Weights of a small mixture-of-experts language model, trained from scratch on English Wikipedia.
Size: 8 layers, vocabulary 4096.
Experts: 816 cubed ReLU neurons an expert, a softmax router.
Training: a variant of Adam for the experts, 7162 steps.
Below are experts of layer 3 (counted from 0) of a mixture-of-experts language model. Rows are named router (the router's row for the expert), up (a neuron's input weights, with its number), down (a neuron's output weights, with its number) and show model dimensions 0-127. Each number is 500 + 25 x the weight over its row's rms, rounded and kept within 0 to 999. Numbers have three digits each.
Before each expert's rows: a language model's description of what the expert responds to; "comes before" lists some tokens at least twice as common just after its tokens as in all text. This comes from a sample of Wikipedia text that the model never trained on. Tokens count by the router's weight.

# expert 12
It responds to: Birth dates and places. Final digits of years and endings of place names in birth and career lines, e.g. 193-8, Portsm-outh, Bournem-outh, -burg, -shire.
comes before: " |", ".", ",", " and", " in", " to"
router:533487451469464437511501490483524484536481493534490514523478526526543492473508489470517485467515527478527476461509522517491542504464487526487461483503499483469487522520537479504481503526520495508534484502501476498506506531489511492467470481500535504542481494543483472544523504487508469509488479477489472526474466449510474479531536523458475484489512547485530518510505511481457505496507
up0:537481478462505518540529487512467507524487466517515509487486508482493535509472496500489495507485547479511522486434499524481515497499555482472513554518500476556534511561486492482492503492517533489472527525481477505494516504465476514534505527519473487490472464518489480495548526464490508511518469442489480520460490523533528476510545516488450503474446541521528491506516517494559500501520
down0:521480526554479519484513483556509475514532485515484457525475496482478499532478494512498476493458495514452476500532484530489491513512523469417537511530488535479524522485512470485463506465501492502504535521505550533504522478477500498451560487500490520522521533507487551528534496525501504504484493515525493495442484508474516501512500519461484479500509473470497476524508477499503456507518
up1:507492484477511488513523514498509506499470549491467531469484484516523507483534485459492454526501495528485479522547503556485541469487474475508485490542565492494489510488527509492467522488494525519483442471525506487451499508522535467511476535502480504508488544504485476524482484508488460505456470544476433492505501527469514517487502499498499505476505533539538518480448531488485487477537
down1:504491528480468529492534500485527493508486465477500501524527523492514474529507499480469503491516553514530559513476518513488501469531446527489503505549524479508477475514471466489487498451551521520476513492429525494467502516468490519445511489511460504491482533507476469498519499509527507504532488499539525523524520504541551473508517483464499472492488544551499501494502509520465511482526
up2:534504516503471489439491500507547492503462487511495517461476502493509524488542482468527483495513489498530530471471506490564510466498459487491508468473543508508492497519479519509471454507505434541481479507488500501532458514515539491519520514508492489510500468508508536582487526532479484527481528488505501520515493454469531539528468509525490507509479476498512563518485482475503492463554
down2:478512447492486481478518523496517485504495490456496541493514457480447547502470517537509524470482503534522513465496528509481513488500510523489489502471496558499503491456505539481508499511506529503472506478510502483490508503510478488547505499527494506505468566469513488477494525533469487472485493475479502506519489497527498484485524478513525520492465503491486554493492481499522515526515
up3:545484504461482531457506480501508475494492459524501480504442541511511506537514524475508449512456483485485518493491514511527495476477466518486461449493479495510519522565504475517474471472466453498513511483466477480498514489526497537485526500500477467470465486508514506520557464487527481540506513503527527486476480514484530471509544462482445485478468558486483518516474518484472480505485
down3:509498465493499475479509455504494529439520536521503505458523496525500520470493464520499438464479499500513500512490528520554478521517479495461505546485500503505512496467512501487486475490471495490479575494457484480472494477520568501514505473489483468510460480456486455455472469529481457476478504528465419479460488516507491471507543479510473503472512471566492503508484489532494490496506
up4:527508484477487485525529505521518498474535500500471561502505522542484530504489514509457522506521557522519512491512502513463504463518491483480489516531529528517494503496472513531503457490488518533478536489509515507480469481485515507502463477496483518481532546511531537514436468507529510531486469496456482489497474513504505476482487506449529474526522501486569468503537532466499504460502
down4:464482498478504517540482492520486511524511509555510514510518462501479538479459520499500507544468532491513444493571495506520476480505497466461473493489533541496481529513514516488432496479511494495501519527505523502504481467476531501566496506514516525504504509500482516478545505487532490500434524485531473521542535509486508505491499507481534502531517461514480486490509527506494477545538
up5:488499501470499474537487478473488483486488500497526533501532501492533507516508527483488512463481491506537518464528504516492443515488500548540509475505500536463481545514460468482494464496478485522556533517542476513550515510538507517498466418501498485455498451482503483522504510480490524475460532503476488513494522486487506511495545472452442509476477480470495483512522557428524507485473
down5:491512477504475489511499516516510486487480491481487483476543473516524478540475582555427500458492525492503551538538512494498480514472485478531486494532498508432496530498492475495451445511531531528543492499501532518481495474512479484481534471488515510496508500477495532490495473508470529515494511483556512506474495473518537513491483446478532479512495499502497513465526568457515490454480
up6:505470473494498490493516517465457486491493497486503495463480479528488503515518450478501496558504491466520462509454585529500563490475451492476480480487516506519531509517435482493527490452516447531524481536536507488497490499492520464483492484496498529490481520455545484494458492518515437479529549472537508521555516487512473489502480480516527507491532481522516510532510506504525478502522
down6:518519484532484529492497503455522511522467497478495461464501487484513502519508528484516509463522531506538539489520469507481467516509498535490480507456556527485509506464493486479492467524490518533508496498488483516514524498492505490494483477510534484517510552470468505491483475499500480530484504473525454517514513494532490491507529461526499530503486530478524519509465480492475511529490

# expert 9
It responds to: Line breaks, compass directions. Line breaks ending paragraphs, list items or headings, plus compass words in route and place descriptions, such as north, southeast, west.
comes before: "-", "\n", "|", "The", "==", "In"
router:525478461470465475509489496493520469519474503547487513526469523502549496474517469476536467473527529459535479485516509519512540508480494524474466472509494485461482525509536490510490498537529486507531478499494482494516493517479522492468485454499521500543494484538495462552526500505497474506487469489476476538476462456520465478528533514449486472487514539489535505505510499478449526503510
up1:532509518494471478494510503507516483520552522504515523482469495505470512501443524435495486473508477499522454538527521467510486488481456542478467476497507528489504477478507482479444477477470534512466502495505483451495480511508491490507496468494481467493507508543488494495516469495486497516488445509505426524500500497571475501543538491493530489463517525533491518457454497522490470500498
down1:507449503467501483519493519522444491507537527513490508509489482511477480547487474451528485517482518522514456514476512504502522463490530516512461513521498489547531511532513466496457480508480534479526545496492465489509470524463479495511491527509492528512521504522556478512459496504503468471464528536507480503534499508511509509472506507473480490503489539490531504479465483499494463504540
up2:494495504521469504533493527486490535534455469542503538523515523480519484484506499484482483484508501438544469496489502483485483516520511534488519469487537486420486494476468497503518495545519493518533506505501520523485508481495511515495455510456490493504519470480544525543553507484481520520528514501479547515505484526496514475491533469491482498496504534505511495444498526463455536498501
down2:502484484535469507497519501498481539491463472527471515480482473488510544483536520483499519558501530521494490493496457508519483500467474476498499507470491517538520508532531494516502476513495493477466480521507476536519444526559502514548514477520555469514495521528506537491525483501444460501500533475513473488513492481505491477533469474452563469435494485540481499496506548511521493461514
up3:527487508524508501505525507507545488506518469510486485473516535479477479504508516520550511479504539541470520522478481506491505512488516481474502460528474513468462465502488507478527502481506511473494478519499480498504462498496480545491502491491504536530474533539501524523515537512477487478502498482464498459497509472408478522565493500513528490503516496491550495506478494477486502467476
down3:531500481515505498474504540471468521498539505482512482459523462517484468500503545500505493514462504478502510474570519507477508470508506464478503497521488468497474548500475476479524539496487512480494501482478521527480548507536490469516497496503478533516471511493516499527479508521499463498500508484485517526511511477496490520503503488480477506520481504513487524506476458528461471497460
up4:507519479530428483546491541476518461547496518498516478498471493497511498510507528442480499499531508468508509518520471463494547533480542497484483519482514511461468513505520474515482496484511478501545499471483481508476467503467465478511485493475508530523526473521473493539511491530467488502519534510459510478522504519478507505511481469529502489497489502468510480468474560480519500490520
down4:506489499498515515465481493494546536534517511485524525521493488480548484503537473506502464525533467506470481411513516522485505521552506488502519528491489556498512507525476498503509519488476484538493493545486526554507488477526533490518515528486496471565509489482503454518477486523528501531472485499509492484496495514469503521527472475512536554491483478490489523529489516537454485493537
up5:528542492513508494514511525526466463515486428532523504515470497482509493511476529516464483507470477477480496475443496477522529485534539548499543480534485518471461485517528515494477477476470478506503451519463509504479467495489470487512481469489514489507482491485494452510472501491501500516470491480509484462527511502501507523522489448489534502469478528453524512480538459521490475500538
down5:471472492517477534470473498498498491495502484453505511466496469539496517522487509478487494499530545515519502482483531497517534512513449468454528483532467498512513467560478543501517497504483499473474504520492506512550510537457546555549527510465436502494508483535460487487513502510530483509494526517512523514542478517515531501499511525481497455480446482510479527495479525544525477504501
up6:537538520512451481496499474482495523528523519523521507494490496537491497502470534454512453496483450494490480486548494501546493517555503491465502469480494418437474487504496502486501515512485528474546483539501460535489466505519514542517509506470478530508486511508474466534521500460523520497535467499471511476476517499508454485503502519508543498470541471528467538443514448512494516497523
down6:531490506509453510498496479496524506481466467513478546513486530481517476509510503514485504498487540516548529462494469523440503503506517511526503513470500504531505492492476520459503480519477522506463502504531526474484503518507491534520533545496480467509492490482531509495508477496462480484501506484493455489460469453500523489467449549460494490506463488507503555480461503492434495503510
up7:535520478525469523497523492449490478496460510536535480488480517490570474524527469521520463492516518502556476503495525496501507530475476472515500513506473511526472525421513500499490520466492530462504502493514449509466458507517505529540504442444529539533519491538447524490487490495495533464520527483475481471482469461512504534470531507506501461546511485497486515468496492463473501488505
down7:494517443493499500472500516517468490504498455524552486487521521546464456474498561505443505492506476487472506519469542471438494459510460575485484552484481547503481478495489517493495536494516502485496527501499459477544450468498471485505488541534536490518500445524512535536535519496532487479480496487515512453490468496506536481502523535502497526512508488483501548524581486467515523489532

# expert 4
It responds to: Sentence-final word pieces. Final pieces of words ending a sentence, usually fused with the period (ed., ing., s.), plus the e. in e.g. and some mid-word fragments.
comes before: "\n", " The", " In", " He", " It", " and"
router:542492465478469447512489471474520483539472483521485513540479523514545493466520461476526484468528524470516463468520544516511553506492475522487464473497495475469475516506538481502503504542532497493519473489491498495497500566478528490466488468485530485547477493534505467544538519503511485497483464466487447538472476467507473482525504523439490498493517536513539501494514518504468527487506
up1:526512534488456503481473519516516486479532500493444469531507454471520505485502497477569458510494455467485509477502529508480543490485504524479505506520516431472464538495479476508536525554491515497509451513455496551492491492515527541427476473514478491485508488501515514507510480512513482539529447504495516529488511493498539522483506467457495494508531522538489518500513509508515579473478
down1:508504511519507499481480431483483510508475513542498474505496509570464486483512517504513493479548495496478497467504483471502455480495499495522484530505488513509511538489538489524534501481538483497528479499530506504478486488456495509545519496479471543492506483460477488504533572531440474464490493506503490441501487505504562524511456543502538522497478501499465478517531512489515471478509
up2:530505494485474488513498484510492502524476521491533468524512487551520518501540492521525539450503493435484499527497492499537496512509447514520465485503490488523497527531519470525483492539503492460480466507485517521497444488503475511499482454499512495538500472544510511479533503505489508478442493473510498521467466508473479472514497459515513501480467558509519518497521489479458526484475
down2:492466549495494448480506527499511475533510496482481536480485500468525448470522485560483498477559485493534505533523525500492491527521479510508514511512528469528501515520484481516458459533530479502500469474507485530500472460506500481543537550504483510500520514469537462508507493511543505470473515530448538492442512475492500504486483491512495470520449481528520514512470507507480526517489
up3:499508461483456475518465467529513508517528466506501493472497516512493507495522515484524504488528491507511517511525545514517565484486545471468467520489492496466492566547493459502510496481508519495531492458477477531546476480505538523520453487514512465437563511522532450495465517514510514518539484519507528512506519492491536497506476465490459524480504495508498522525531511517515499497496
down3:488476487505482479516471509490532528471475476441479543503481489525479545525518484499502499484511516484493513455502508507537483530501462540476482508512463514521546471501483507549512469484517530520573521502498504467530468494523464497515490473454527531498531477484556496461494548519457524467517512487468501524509496512487532476515439495471519490484485516498477499503521518474483458496489
up4:517514499524495521501501457494514461522457483513527498478501515539505516509510483507471532511516513527516491532514511507509471515493497554471511494507507435453502464546510489501488482493500473474441512494478494524477498509488493483484507469464505540502520461471478533476553469543520514516461476485531450480467447496543522506483488508432482530495495488491484497461469471513529524568493
down4:519536549511536485484491503515514515529518498524496510507483516513491555487480529538456483502511472537511528523500542478446506532518511533471513481476528494522499480500527459547531496487523524483514487497480518494503457477483490497516540477522476479497465455540499500462515509483455506541518503507474520527474435489493525491540519456476512545519522453514490485507504448506460508489489
up5:485464504536472496483537502524532499518521451476486484548493505513496506472512507439529502502478523514479497519547543489519536453537491499473492510521573480491503509536474490480496512527496461472473505491515442495507503483458536450481507494463525475511486526496513484525519520479506496463511488491496478527484480488476508519505524538460497496538508509514468501471496508537505508462489
down5:510557490534491503490555519490474503525532491484504549503510508493491497489501528494506528524470508539493562500486536513510495503468491440540491486476526506527512495512479531481507490496470484473493536459511472513494552458494430496564525482439495499474514540494459506522510502487476482515453473479489507541469531485477512483452489493469495488469534530507472486504509457489456513520482
up6:511486524506474489525487489516562514516526483510500503502521511505546504474516529445525515478508495498496535480502556508506497457528495493459484522471434479455483571527507507493504484519505551502558493482460498541501484485513531519501469487489539512472520518512565469518469555519502497530517493484505492501485557512532521503501482530490502530524539528540508516499528514475496502488479
down6:487523505518485517503467533471499529487449478482485553485510480514506534516486491515496496499502507491477505511457525532532502540521505538506515473562509546512501497508509479544481500482515489499537490505519495522520489489492481469569473435437505489466515496497491518512516525496526471504479541482485487475497488518517557479534455521485510478476446511526472469503531537458503483489513
up7:539531502501507521515463510550450496507538470512444552493537486478484545492550449489495431527539504470486468531514468525513485456524488475516445505495532488482518514474482525505524544450516458483494497439461435476560507473480516527485495486475500513470481502464506462500549472549515506505492508519546541484512480496499526515509457488480511486503529489507501515464502530552494538525490
down7:476503511452442548499499499528510470499526490469524500493504517480526547516467498471530473519483502526474475487488496473489510492488485518455461519540495506481504518467500498502507501533451490543502489514517485503520497453524519507516483477478500476507523490520535500498515483543542475487518507520475534503507497522496498510507486522490522490501514515467476484579506515528483533497500